From a checkpoint of a small mixture-of-experts model trained on Wikipedia: 1285M tokens.
Below are experts of layer 2 (counted from 0) of a mixture-of-experts language model. Rows are named router (the router's row for the expert), gate (a neuron's input weights, with its number), up (a neuron's input weights, with its number), down (a neuron's output weights, with its number) and show model dimensions 64-127. Each number is 128 + 32 x the weight over its row's rms, rounded and kept within 0 to 255. Numbers have three digits each.
After each expert's rows: "comes before" lists some tokens at least twice as common just after its tokens as in all text; "raises" lists some tokens whose logits its average output raises strongly, later layers aside. This comes from a sample of Wikipedia text that the model never trained on. Tokens count by the router's weight.

# expert 6
router:166089151120157135145090073206160125134098138165120168086180143136147093158104101118106178121072131118130136091062155127125119164119146118169164163137073096132135134124133134101093112154132113
gate0:109130088112145163098158078155127132209105146097132114100119116116140094086137086103160187100108149109135098082141124134078132126117127122130101157073068112141150089138134142110132127156124115
up0:120088136118112113143067117137082043146120160193127146054148168035198125139093149154136147165071109150129178110094152141116135084099155155153161110122122140143096124111126059100119134128093124
down0:132105110115038126151153112144129146114149138113142147105128140092119160136172136089104137108176123107099135162078161152112138089101128150162130129085102134144153159138128114118081168162154106
gate1:143169097095157151147094172150137182075051071126104128156223125138092107108116092149125156129140120116108154181110159136117090125115143102162128112144112092173122100136148118143133145073113107
up1:123141065110156126111078044149150080118145189100156150114157147118150108098176163118159117122148152026073133088078129146145144095088163119184136163047093177137177107132084096123157071118136147
down1:112083063113105134132119136109173179116136155089115137195101187103166057126101147101145126135147128118091090140148125115102107184140134069094163130161124163144194122114134058161185119161150129
gate2:184061172161121152131094158135157108091107145088130151118117066119147089160139158112106191090159146113139154101154101101129126105193078096120101158093070144143148109137120130093105120139090085
up2:113108169133094112063187174094103138069125149171082077124136174115080144114165080063073110207104124069098164125131131139171120145164177176158120089127103095191098186099166157142043068169119134
down2:133136094080174122173124163140147133151179151161100135203207091125095140100116143068113158180109123094110100114127187117147093162167106142152093194093088169125084192165172137088127119138119189
gate3:122147110131121113137175108190106123172075132133120108160163152141150122139094080112149115123131142138154104085144090151121137120111107114116170118152139145153126184111151080147153110113108182
up3:144112140152116181144139183097076118111152124070205134065164172082113105112149151139078081082186173089128104224110147153122134127131101110116085086133162129129143091117157075122096126172104086
down3:137088095149170113082160167120131125108199080151177119108086108130178094170175156145202178137127132113089106151122117204174124152102124186186165130113189099158145114116100077120141112164113139
gate4:151119132096138119123179127164119098123138092157041137160147142151155161161104166123102075109050204138133072110091125141124136137038165092126103124098087164220091129108183087185158168133158142
up4:108158085174158148112138098166178167175086169124133108083164077060130104129167154093072162082131143167086105113150141126087124118107178115134098153149118138150212161152080129177083117112077096
down4:106091139125067137062144117124153084099193116139196121171104165153156110112174110146044150124123183143121163101133196097108149143075180121150138127100130103126164156169152140169090113151112124
gate5:171105137138147099149178139129153167101095139140153089096094144183178099129155086066108130125145116123126093131125115186101135163175131150110076155133152174116141137189095105121172104110091140
up5:036188172141030128101144134154117191115165079107199169158170143085114172165096201091128104068097132069124128140115175141111122131126110137076101122086108145160137153073141095170136141101142153
down5:168100158144137160141119163118117160150118076118139065125185185145083116081069173090114160126159099106110146120149207123114106138137160139078126139153087117132134086099085151097088195090130138
gate6:186101107127163103096115079057142097122135101108130154126132097120078137152088136134199116108148104072163168110102076152073135072090090100144114153179128118124140125147083103138056154168120111
up6:101070176124130167149115161129147153175160142141079093134154128082120122122059162210124082168144152086134144132110095105108092131082176128129166099128157156141093117198204144137113156214087103
down6:139134129152142121117129129089122117101130155168080202133143172110045074123146071126159074116130161117156151121163148134077079136146100194074099078156096100125115083111149173168133105150081109
gate7:076091103101139085128122080126123161097122132115041115090115108127146107178115098090153079146125119151116172150073116123175125139088125139148138122153145121137125126136147113185171135131113129
up7:143127182139204098179153146158168115127144126166154131134190138169153122147158133190109144147121086153085122085165126120066116157122129121129144158219104124147163083104118118129088122171175081
down7:109082100086125203120159169104145103102106142119143116100160057128107155114142075132105119124152151125154110188110170106126105124140164168176140113166101144106192146114103255135116175112125118
gate8:112149121132141138145169154144160211124145113125137080104155125102200143065157133123179091156167108065125127119107172160135115118096133132159084111085104147173147151125116090103159151164160090
up8:068206143153147133063149149156078159197097123121115132116130116085069118169090043172121156121130143118101117128107117099088121135112078199075128158139070109127139104116135106218126136108173080
down8:127173119162184100175101120120146170078107081178091137126146147110118129064167107180175063112139121137126148116158134097100144150110133166114079177112137125139138080159158159105123076187132135
gate9:132064128119169143126126134104114138125160124133152151087102135152159120156159085158143099119177100111147121108101155101105112129134149103170119148133084090194103116142095099187127140148086132
up9:100113150117101194125071080152126133168107118122161106132162091094106138085109131111108161116119127170170160082193123187169128077160142120122167097140111111151125092146200131138134105073110053
down9:108112123143116112116118073162170177121139069085124086071187139092152143162210154089182151139126169114104150136173115181143055104145160114146045148168089081082096100128122089123158126131139126
comes before: " of", ",", " in", ".", " was", " and"
raises: ",", " (", ".", " of", ";", "\n"

# expert 39
router:079111124160148103071112093165133137142084157125139115170164132104126074084108146121135083098108131149145059097059153183112124087134114089138139170156106116136085135144108143181116177083146165
gate0:109155111118101150093116097079094146142143074130132131155085090088100132103102145128090164108108116187163135111123125113126103104084177150167106110125143120136144094120099158168117125134122180
up0:122188140132129116110114070142024170103132146176097109104090151059130052108182102174103147040130118126140127102124106151139097197149126191142138135100112100110106138112163133204157060146071127
down0:119130149107132080160122127184100107101128167144142119137101158127157098111198111109122113127137170097108105174103103144151127138129165143195178119129129173156117116120113120130114111121100116
gate1:129096110099107088101098123101094152102154161149175196141113170174066119058134108170088122146152175166185152107180108106099106129121136131165134151153176117121169159080069162142148122097081095
up1:070126154203119165148105198146134107189143171179168104087129171056157160157138127143200203131139102131073065133168136145125157092127155101139111087121183097093162149143137109174119113110152127
down1:092072078136082104169171112055082136120141108137173126051165102084193115135133099072135189124116049144102111130155105143184083120171159174105142090088176151113161119121175172151126123162119125
gate2:124134070130142120170103127085103163106070144121154094119119153119063129145179104098086159175155096103131184165134144096139131144123162080128136116117147136106141163071136120089125133105129186
up2:206137180137120151126127145116101124168090146160093140131134115066053121130105135112151155090124128110069112170126139105129128043161156113095124129109113128115158183168073137206144159162118126
down2:163128151131138118089174113136088137138143056169151097109156166146100110146133109108123177133158117141136124120093115085176113149090174171158113112080100106085122116134154124089137149163083093
gate3:135161103133099146130105154121106105126105174155168118070157137052136110189108196162122114177132202136104149160140205116136137127118141116116134130144192123151192139098124144119131076149104137
up3:118124117158114099070120169101148177178093105085112142138150143105140136151128177141039117115124185107155139144173103115084092071113119141168056112096112152207198115124134090127191081162125112
down3:146104111125108146135060089111144117096158126116134126114110148137086107106126114068130095104069093141226140097164105125154134162115128101104089145106146193119096172136118149108125092045105137
gate4:109142211121102064071074086114150197116133101127122105145098096163073058082111101170160141095152120046100104147144115051149097164104086239226158141078135126080147085137118159112148164112152120
up4:055154110148156182139129126148145187156076108114148165122107128130133097173175075093106146152123146138129159175166101168149181189105147122075155182141174114074160091107124122172119110111139154
down4:147106118191159146139163103134105159112089106134126159133066119084050168205174085138062172157111152133189091183116129182086116113195150089112108108129184127104134149124133114126121103152126132
gate5:160164134098172123100106186162119137099065128098179134141147132091162130149115175155176114127052142063090105149155126123087088132142206124114114133126121105126091128144110051126093115122149149
up5:133126140106149096210165135165073113135127138082161080087079152062131167129114102132127127178166105144118095138187109112119118150193086156106123105167205113157111163129185117157105140139164125
down5:130117106136152122176184161157146092155119136139164114115116147173206147132135131082086131100125118109070139122182138123100110130116165085145135117091158129119131150120143119141144169166138153
gate6:160098097139070136088135084123120110125163093068132155105117091116142113132117175111104121104126166134193067134102212124150109099168137117074097125144065138153075131158120205168109096058145140
up6:148162144150135106135136106070163132214133069110116099108133136111092092139110133083111096125106156153201105129122109174145160145133134109157102122160114127142076140129165128099161129136128121
down6:103149158118149170130098122146100146110157123092126141114113105067170111138096154197132211097111094113045198133104112148109132109139088158087150146093110152130170165132119100185162095195139117
gate7:144149154097167116189192178159172101143114128116158121147118077078096138136137124087150122126122141089101094135103169167134180129084135177126199089143145122166118061131164123114115125133088120
up7:104075132085080113137154171138133131142142119146110122068072127200185099084105145166113131100130114124120156093186171135148134044108115097161134097153140105125120205174124156164074148118097155
down7:107101078046075199115115146128139119131125107082146099098115144144198123132130158189123084126134112167166165128111102153143094139095151156123115160098104067060137151088141117129080113101121065
gate8:120062130167155136149131146123163131156107083179117094134133146122050100167135148132126106171148104070167080149137057149105117162125130109088155113126127150163130145122163135068148098160150117
up8:206159150118101103091086136042154162133107129084144161073136123084184121090145136081124143147152116138124140105182142134118114132100139136129163103092134125078170159130100141100185140172157189
down8:112114135146098157118131075093166114099109113147106133124149156131152134091129152152072111139118184135162126156148138159063110160156138097133084102156114107109106086129126140130176184135126140
gate9:153104180116150169090157121120113108146139075111151142104117187039121107139136178102098119136145129090123080151175179104189236174166082151141119117119205114132127163162139142143084076093097114
up9:150143077136163158138080176152160161181101087121137111167113125145101144092124142158112150148110145096059164122148133115100100112093185161140134096169138147086131163147194085146124182134155177
down9:159110112116176148147110091170112160077129149166108128103171076146147160143120075101111118161167115100132076140142135150112071115167122148115050110148119155127093097127060122126113120201163125
comes before: "\n", " The", " In", " He", " It", " This"
raises: "\n", " The", " His", " However", " In", " He"

# expert 37
router:142116043166127134090114123178119109100163127135100154111119091050156106155113038101143124139057126147073152115088150159135114129150119126093143125143106102083115129130080138114122122161128185
gate0:149156083122124151155083128133134175141145150117122124074091116144104134147214091161138161104064137155095149096105194113126084148132079085118098114138127115108162074130076111098134148195129171
up0:125111142100103090063136164141138098093082141154086116171166104088133128136091087135081154166149175177178111124189084129128119156121144167141094109128084118164160117179185132125086112081114073
down0:109188141104101138138153108160095113151122098174127157094129119181129090115140115128135144127190094095180088025095101138125142118081109137121128148136174119112125182139054101112119167144142086
gate1:188142138172095193118114170153107144091094090147153134061071113085140220116114147120107164106112143068169153140117127094139130055143164100134082144122165148096121097112089095147222075133157091
up1:160137167092100066117148127187190128109070157061142128135114116123124142134134021165162069128154124136119150175088157131130090119143129122099093165131106076086176129169134105101112110148081152
down1:116066072113091108109142145122175102113106213118107094151144149133159108102127105130095122173177181151115132100209104105173131150120148135120081138151100148164154115109150078128142189129158145
gate2:157080174140078074142127087126083124130103163099162086142203135107119102149129123118132147140146127136148124099134123100179107120138150200130102133122132192135144065105154060164127177175058098
up2:182155116147145154151174153185146131126145110127153142145118082095127116202128124190151090074144146135153142126143164165126143104152137075108167109137177151144096126110093085154172094095130141
down2:120150125093157194152130170149176126100126089157116150167128082115120083113107061110090132140083145098105133158119133173134159164154146094127165184112172092143084106107119152085159102103124186
gate3:153132201113137176095116191147113083123124112099122084166111134097113142103135114166107134166113140154164136183093107154101083153136104122111132081128107092128112132122100120157149110139135168
up3:107125052103155137136099107146136191159163139153149166110135199130080113188157178121186153078153085093079151116112177142119153138119108085092075132172140120116173135162127165146159130152170089
down3:079137105151189126145089106133101147175113117106149108125142131121125151147222120101123142108123114150141145106185173126141113130148095135109123184118079137080155143128170095061194172140113139
gate4:088112152180134093138136091140165147157114092086149121151177151110162107077100190117131151132090175137127088135088157113171059097104151118082119151175145079228174136149173133093145154152132129
up4:130188151210092079155127153189097155108162141125123116146133131095093135119095104163148139092193076104115158157138142106078149117193131084181119125125103148133154144153108163099097126119148116
down4:128112165112114118147145118100198128113086183131102124133074130113100083143160128126103110114073109131067175145102176176093156140046134120124160164087173166110057099141132167117161075148093198
gate5:146141169178175145120150107165080133119105118133108120050092117102143184143147109134101116113111139108151108132101158139078136118121083160147149145094072098074083117169167139190109158079087138
up5:130154095129091118159120121144128135129070130149127108160156143135143120158106152057157068123084110163160052149115123137132139164181162107151128147067183184136138172145138158129126125153150104
down5:046207117119113133105194139124156122146161116145113121072148096157149139119155157161156134147128111138096131056147119174186155112101108095089131102148246087164149132086118164055134133150111148
gate6:120162160115101097111118132120125153160232100095095151152118076062142113116137084103099153150109136132137136170119103070159101100153129126086100088116139163142101129202127162099091094191137171
up6:181106141212084101173183037140132124121177103110130127082132141141093145145119159125109159133095087111106158061108103116163055135129114138081091105111142139186183084162164154117143141165098134
down6:161112170116069171117144149160167129100101090118214107086133083128113121149127168159086176101108139090124112100106113143181078153133188118130128118119109132167128100082128096104187071215109134
gate7:124144137123147202122119148117138100063132149145153151124188152147071137079115172115141172092109127128090125123148172216174138109116097096106121117115133121135126173110141140119151073078134087
up7:130092163175090143131140111153123157186115100149108121140081129103080105163146093099180106183090091146150153118077115115165134122102135145158106151153141167080151142073182100155166119090084173
down7:109088118107077185161170124163154096120143131130139104146101092124156132113115087169064164136193155094115089089179131100110111208107127121116079163143162077175143127094117105121123170125158054
gate8:124174137147185116098147108121102085128150123139123122116063066180135171094144143165137127138156130130121088130153158176114110110144167134194120161104102088122165119139094188091088116098167118
up8:123139068105071141157063107144104132108130152158151175112085255144156158117159158167132120139113125112124103138151117124141144147111082115188118112112165130114135168191172138119097113150108137
down8:188118116128103123144148155142150088129105118106167105103122123129133117095174160115120135130038157109150121156095149089115123120098121138115105076068126108085138157174188151169136150126087055
gate9:128168129113105129134079212130174158110121132162119133144116123191119160131153133128088096110126136098149133155180129195158085100161138119048072126139162166108109090111080115137127084096090160
up9:115112098147134123168116161091138090122108105139096140105082157100131092149166124096093137121135097099058074097098129131148135103064144151155131139181179174126167116130102140088112134160126128
down9:117101090140083122201140130124122070126120153152118112124147107074131132169169061143106153083173149081146121137151145123062123154055120112136131135138203156112127100165139085134140198149137136
comes before: "\n", " ", " The", " 0", " He", " In"
raises: "\n", " In", " His", " He", " During", " There"

# expert 23
router:123108171111155098127145142207167122106104122104163137156151109110165110142109137103143106145119128124114036115081136188183143146091151063114109123148077136138119138089108202107089143087184128
gate0:162137133100064102138129125077106165108072160061039127133130183194109166100112158137111137138155102167106202174115150118150060139120121128145118100096159103141135199132146161114108133101132168
up0:133132137137107130169128196120136080153090084156111101087095177059142068105099167012141156135131088110170107128117123068117122083136125081121149078150099158129119174098085112166178171144134155
down0:093167128195121151179114159127165082143114143190152103105131127187144120134131204078132146118104169125125087097157122113124125084126174129131138139128130144113113079115153142188138167104075157
gate1:147169136190174101134108131121115084120151142130140133139199134153124172106078130177095125115118143129101071106126098139130151109119121125126180164075149136117112102133126178157142105128099138
up1:153111177157130142109083118165181120134132076050064145138107180159115097136123121112117134086159142208152121125104162159147135117160088119191129127129102109089131120193135155079138164039154165
down1:098132098083109113175161076138142209143105131138142162109071120125160109094153114105096157128146098123170156098129159109162094138116068155149121104154085139126129219135100076184143085129168123
gate2:077102113136099146127187084113117130144115141161089108125110148108115135136167114255086127122171155078156164096153143054125147123070137179079124146166115119145118137166103119177127112152162158
up2:177147177164104106124124142148072124098062106186118119142137097148132112071142103166155167042126092128079069047133100110100181055122162074131122096137107138121148073138067098174124164153112116
down2:034132176134161102113064161110157159120130129102134057149138124157177123095078136045143112145142113169104110122098146122163155108141151134183144183101090177109188131103148125120140136116088164
gate3:175106091100113112123142112139114154171176084135161054167096190153129153089082199117056140131149122153199157128144139062143176172167089127164118136123100057129165082154104105117145168141103116
up3:092119154165147112069143129165108136133063129107164127182115147143178121138140093116090164084173158094172166135099047134074108142072096087103157129102116072148143155146148137161098113107135127
down3:098093232174083155144084100146117129170112233081093150153150103132128130101104079141161117119120126132095163152099099141142120145128142083101152191109120106123052182110119134058142073137125135
gate4:144134097090139136108140028103150093139145145201205088149114130048142101099114153097140134142113143128138117131072119112143091090081058128129162103105162114092108127145170130132115078127140228
up4:079084125038144160132097145184114131125119087158105117122134157124156094106124107078098103150130116129103106118096160167150163180180119088079115156166125051183101111147173148187219130073125189
down4:127109140082083109194088200161170139098071095137128118138193139145157106166111110164104068121139127080143150134150163185116171142090175188128112141113145117182113166103069130090166200115140149
gate5:120085090148107146148166101097123158145135180171142192138167114188140088127134090148102113131171113142133140091208096133153165142148120041151102153191133143144166143097173108100116149087120147
up5:136117099126205157184150161135158115170061096119108082156137142113142162121105123160186142157097104129131209171088133100078102103064111168130198079113113136101180184128148168112123073207081070
down5:151114126138128122102127141137110127164147103101138078163149062140093146151118108113177177119120145124164102151077090103106049116077200140144113162119110157126137127133108201076131081119180094
gate6:156124095098132182132195127083167152138150098153119137116121146183125174146162194133128092127073129143186088157133189159148144091052085108182117167123089180170156083129136142150147103135169128
up6:100175126147119135163163169131127161120150141127121117138109103063074190114115092167154120110223062141044190106136116111109115132129133109114035148125126114122092148136062127132155135124159144
down6:100106133143092171144143132123125173094116132081146144104077165143158152135101145116121128093147123094045220091094119136101142154166145140210106190096140073149147119135162144119101128094105110
gate7:128073122087137108144118076092117175177138177176164142158112136159131168143177174120119062134114153119131107126104201070103120128100135118148086147120093147124149159076142107052122143121097129
up7:119146174123082186129158067147125116142155137115166102114122128104132162130149126085174127153151147126113129158095116134117118074160112171075168083070170144158179169110124141186110159208166152
down7:099188168129082151139110088125132125145123142190137114148135139128119128131156117087095097149181146127054172121151126149123141084131124134150144114139127179145167090127199121193064142158137133
gate8:090162156180136122097119161157096142116119140114131098129150147118112190095119098127131107075176176118103156122137132161148122088104114135119148109140165113066151124105151116125145149092095103
up8:160166154115133111180167134126136113189151105162124205120071118207110143041087124121162094097114195090166145163167145108089147169095135164113189129182173107117150169118145129137081090149062138
down8:085142168120141145112130168086171118077181147149163139142124105134134129110151131102190178121102163112131101105106161143129109142140127121070184175143131153149153123084107129118072106120130176
gate9:116111108085101098114032143132089107128066134120116146178180139098128178085114120186111154138070103106100182166163063113158138146197195119068122106097149187147141113151165114157091015173113077
up9:139124117111122154107106076146072158167121169160124131151151120135126131114088075135098096109130142120165070163124143072191118167166149152132056140135112133108097175125151153156131111112168165
down9:130151131161114113211117124076179118182103159147181171154115088099055091131048159085195132092106164127131118138111135192147100114169119110102117174095166168143106094165164120139174106212123165
comes before: "|", "-", "\n", "==", "The", "==="
raises: "|", "-", "\n", "In", "\".", "=="

# expert 16
router:112095179128119148146121129168120123134144096138150127169117086169099134078057139138138091095132151148127045176125097171094115114119136156144149161111150121132135076140108144150142183159121123
gate0:125109136147125125080106184162079154134128134085086143109191102128112128160193135143135120134184182108128121152097119136063167188129099105153121084072183165043124085112064179158131157130119096
up0:155152108110161128118152113153119059178216124103097068116088159147166136077132196116144086106077109174173186138124139068135126134171141099074132123171122140086175135086097147131148109168112122
down0:207135125091135187199120106110126076100143060134145122141102173136080127175161117114129129139120129114106074099161102148186114150066107150167126140132091119177161081081107106080148080113112190
gate1:126089165129140145137132159134159146129098141097140171106129107135094129099155134182109187125158161126152104136171137142128134137119114102142117154128146095131229162069155117104145080188145064
up1:123128150168102148070125138114205142146144086194046134106146060111131110115113106158125140146110094065154068138109149097123182095087097101212094107144118091101101079147142150152150072073130057
down1:143154116102117135165174117122191151093126113147122123134113148122103129120128119160061181148147134075109163130186126141097157080130145060128157124143143178158109130105058089138140120145123146
gate2:166137154118139115134115117156104147090147143099155117102111178144070098123136132113127134085123058103089169178093141113109118092180136188064090127148138130156137108142150120117097131127094167
up2:158140065052169100139081147122106147162193104052147100104145111078068135138133074184085187132048132171125172128190090137152119063179168117190153100090165128044086178176106107135131135152164103
down2:121150176116092130116104097139197122116098142170168133151130108132141164105152216122101129155104123129144120151159116141061169105133197089142155177102162150115118149097140090103115158085171089
gate3:163136085103116149175134082138109145153100142158121144169117141133086148069155146089117131063137112122124120185088118090136101112097079079113133122157120137105107117179162171164088128150156133
up3:148093148140064156157090181134095155132098164089130086080103166112126123189139105131062080148115215144105132119116133122112111181079185156160121092106116127131124177096104098147143151120097147
down3:042174108119152133096132148156113088121136168144175100111095135107156129126113086147137143141080134172122136122142147086124134165148127176128151154104166100135123149087142120151068053151133137
gate4:100184144114126151141088127129046118117095111177141177075171122147133144158136175083119150161134181121154143137107107117135124126092098155182135125133137188119096119121156129163109148156133124
up4:106097139085127099112159081138125151123165174117149124144103149170118179130116108101148154148168139148081146118119121160151082149134102142093151100107112188170101094179146106180110101094111115
down4:124135115112124093152123168147175185102131147122161156099101181144091111200149167121110125127127152094145176089109103168160126140132106145128110112106120108113156127122094107124110157076116119
gate5:163105124158070137123147134148080120126133154159198157063140147089139147124153195088036162070132112066105156080168124195186170123143105054166093118164156136145126175128112121129134120113142126
up5:109149072106106178197162087122090160146104109119125152145126110150108163076076068113093163116166149148135082162084111070119112154138117164106138076177109128168155161116126179107139109119155109
down5:143172147145138110099097162117130102119128071131088139134120139138122130101114165212193142120108157128125109145130075144092150124104164136135161180138106125125139117137172147116139086159094096
gate6:121090114130132130065146159162095142126157074105096032131122176105126240157131103132149180152099112127062160123129124120174179150130135072144127089121163100094082128127081172117155171120187101
up6:109107158141126116108166176087130163213139141094164097147114137167165087107111150096151137104153145107107152156140150068122121191107179134148096137113169119073133124119104121151146171148102159
down6:159129175135078132133095131152152163200189117138172123125195103102140145175100104183177142129113074138126113124191097126098205125117192085115147174146171113074082137109136175159155065146126176
gate7:136130135145158110132088151137146136128106171159108216120154131143078122137093143092155110169123136122093075159174113084109075158144127146118079172136143141149160139147116136095180093091130169
up7:144191111111158143173107106109159147163153093112123140180121168124128108167120143137110166138126081104141146143065138152160110136133150110102133152089148134081118136107134120158076126157127053
down7:147112113154137169166093139112137148116098110097127126144119170111076109135134033125161149110146124098224116100078166106160152114065129124140113099151071157112133124107087118179099182054105095
gate8:162102141122084163165154155070147163107193200109094152162128067160177129115115151165106077179148087159056121118119141167077127164136115127140111161084099122090150094099129196129108170083058169
up8:151104102177083138088112138107130163141117170142138079153083098132075115090160126093131157155122143135164118160097116103139193145107087063141178124117115124172084138208144141084132136157107099
down8:123122170165123178153132142174070096087203104103111128113148147133106115103089115058156096165187150098205130155055104109126108169132142197126168121124137074152121098184170126132133116171156132
gate9:135104200127146048165106115229108108160128119156126099161158115100107148093152158133165097149125091170119104088094147161129148111105133111122076063208127142118152137104132075144131123109091144
up9:114129096114126115133146160023085147136155110153131155121150160161085134132159123111170203199144149156129132122129072147152117084106162161144160137113109099115065169097121144198150151129087095
down9:092177112118121117138119153053135129082165172101148125095112104156138111122111094178079171093130158108132090118149149200091095109145110188111174143062139157151110114136114156146141113136168096
comes before: " |", "\n", " (", " is", " \"", " ="
raises: "\n", " ", " and", "\".", " ."

# expert 34
router:079163150177117101133107152089063123102092102115126095068097142130137167162053103099100098119202100122130140122155107138205115136136143165095093187143153142151139134131082149136178159097125074
gate0:148120125115115166101054065128087153130074123146139147096098115134084150127090151126129153096112136127149175169187133154147041123139131185097115140123124125142094155125128094208128143102089129
up0:074155152184145111127139127174123115124166171141171161116144113092161111139060128126146143100096105141157089099108094109127109097169070053121129112125087074114144109142143163094117125114148099
down0:118117136162173120130118125126147114122100207074176115119137146146157133168178184118148128150177117211148123155122137124175090153116147110021115143096148229101121152156118135142170146101120124
gate1:101116122161080096100081134169107108174106102134101200137138143178137140102172158130064126161152150103140073116122103147169147061109158185195158113146120100134110145132115131159173129134104208
up1:083175099115103174156148144103121110133164097115146192139136153042124113111144115150085153133090115166139177127140147111103102155126127090111125157141128139153149130168110138162197121106122135
down1:127137102110136094189097101109182137124121111083072127147048109118222096125159128158164111130135128161175199156152125199085132068090153147157186060137139109073110122121135077129097140125067136
gate2:088079060052179039155074174097153109120116114145130087154132132150141093106104147090135141201075161175150157130112112151136050137064160121168149143146127108174138164096134113165116144146134132
up2:140126094148131177106127121094069100143129173120095075070140146152114130100165123130144130155178124164130116093148111119089078136126193150150092158096084136145072193147128137117143167107127138
down2:094088165164115173117138115189138103085146085104185129147157113219151121138182132102126187115116084115162143146141157137111218117135097098074144168032152114074147108112106187148168102088090132
gate3:156181099099188186148147204075125101135108080135199115093146124131153139084109237127152166077114075104096176135151094120148123138092162136189139089083161152077137114129104129120135121121122103
up3:128154108178141154156079114113168176126152122151169138089105114215137157139146174099100147171136097095133111152069168169127114110147082113090098133146112076121131166122173100183120118140109068
down3:131120174191103196054155056149109131144185092122145155107142104193109088119125137162173143157173128109160120088144093092135117206127078144109074092152097100134112126115126068152158118129121106
gate4:123183136133148062119079124148121076112113116173093128122164151100076057140116129154194124147104194106114091134177092123066138133143100129134073115150106178119103150157126191112150093167144133
up4:137104193131077126116119142137127164127124119115138124093121151174083166182143094133117153072171114198155083159214161135084105161193135151114111155164063128129097143078150081114185162184109100
down4:111137126159159106157121102098173167170117124087101125143187118136147119127109156152118102126140119131106129117160120096129174085153162133148149106101115157138117138183121143178153088120145131
gate5:096154126111161144153130154102084073111120089089085146170121133105120095100131199098135165149116133055097117116131116077153127097150159163119100100133064130129113142151117140125107063131107140
up5:089125158124133134065147165145101158129136082164137136094100139162094126158091054151165176044094156185083175112094094107106130182144169126192199133207064102136128198105130048138151199099102109
down5:145163086129103126057133136093136131050128135098148136146152100154114139145099156112112080139163145156117111145114077118145050129155099102163167081090127139143104180122147077096140083084134165
gate6:159115157110126133162100081204126127120147078154074111117126149121135160149137125162123126116169098088069082090139149128147096113127138158109160144159155114136154131182137136235159096159144142
up6:164173132105102142100123143147118153155157183121142160076181121170116134133190129151165151089083137136107121172109116073127154150148149129130121162124101118113107136114115207151150154167113093
down6:113108131099139136124141153120141055065183130155149091089126158117123104155154146122119052129185125081137151132130150125179140130097148141140158149165104147145153176078120152105139074107161067
gate7:086145155129135106153151156140085130119165131109141148136159132138135233160112100138155122143183112133137150151144063156086119160174124157153155110135111144122136111116086147091053053130161145
up7:131154136129147178144175183160124111108074152105119113200025109168098121125084103058114106186145111080182113129113138097163097127114114109130115188140131048107127166119152152141105115113116157
down7:129090126077122120169145166134084143103204085135136101085112124083182021164128125113168114154119156082116095133139167114182085174151130131152135084164127129129101143173157115117133123084175122
gate8:119148144141175134109138143193133181150168139140099099108143089112151132108177140149140075127145149037083149054184122093060130111111133081112130094138121093134136121108152106134092116102198153
up8:166158155087072099084172114093068104107091133191119124141172163163100158098116166117163151120063101157119106147135126083118056117172104195092161185072097125207078156121135188070126130141108148
down8:170167139146135172125148176166128126127163123128133095079114118122159126100129061138127132124093110152135091131141199085087159076093190101139120139150093078193117154101130153103092121162170201
gate9:124115134141121159166187166127104140104107157122140160091111098057135189125088106155115168193151158099155187122187154223133161162136109149124129124116141171133169105114045145153148081107064171
up9:171135131137197125097163128106126139125089182151201151117111085109129067176147142081153181064140072106148083164135160125111161112109116129185152128139103146074105140124108127079092114116110115
down9:192164157085126063193175115140123135098175110165155180179123145159088107113109098140176091166128144176122125176120078149124116117117115136132142093152099125107107101154143122138116125114126159
comes before: ":", "-", "=", "N", " by", " UTC"
raises: "-", "=", "Member", " and", ".", "Studio"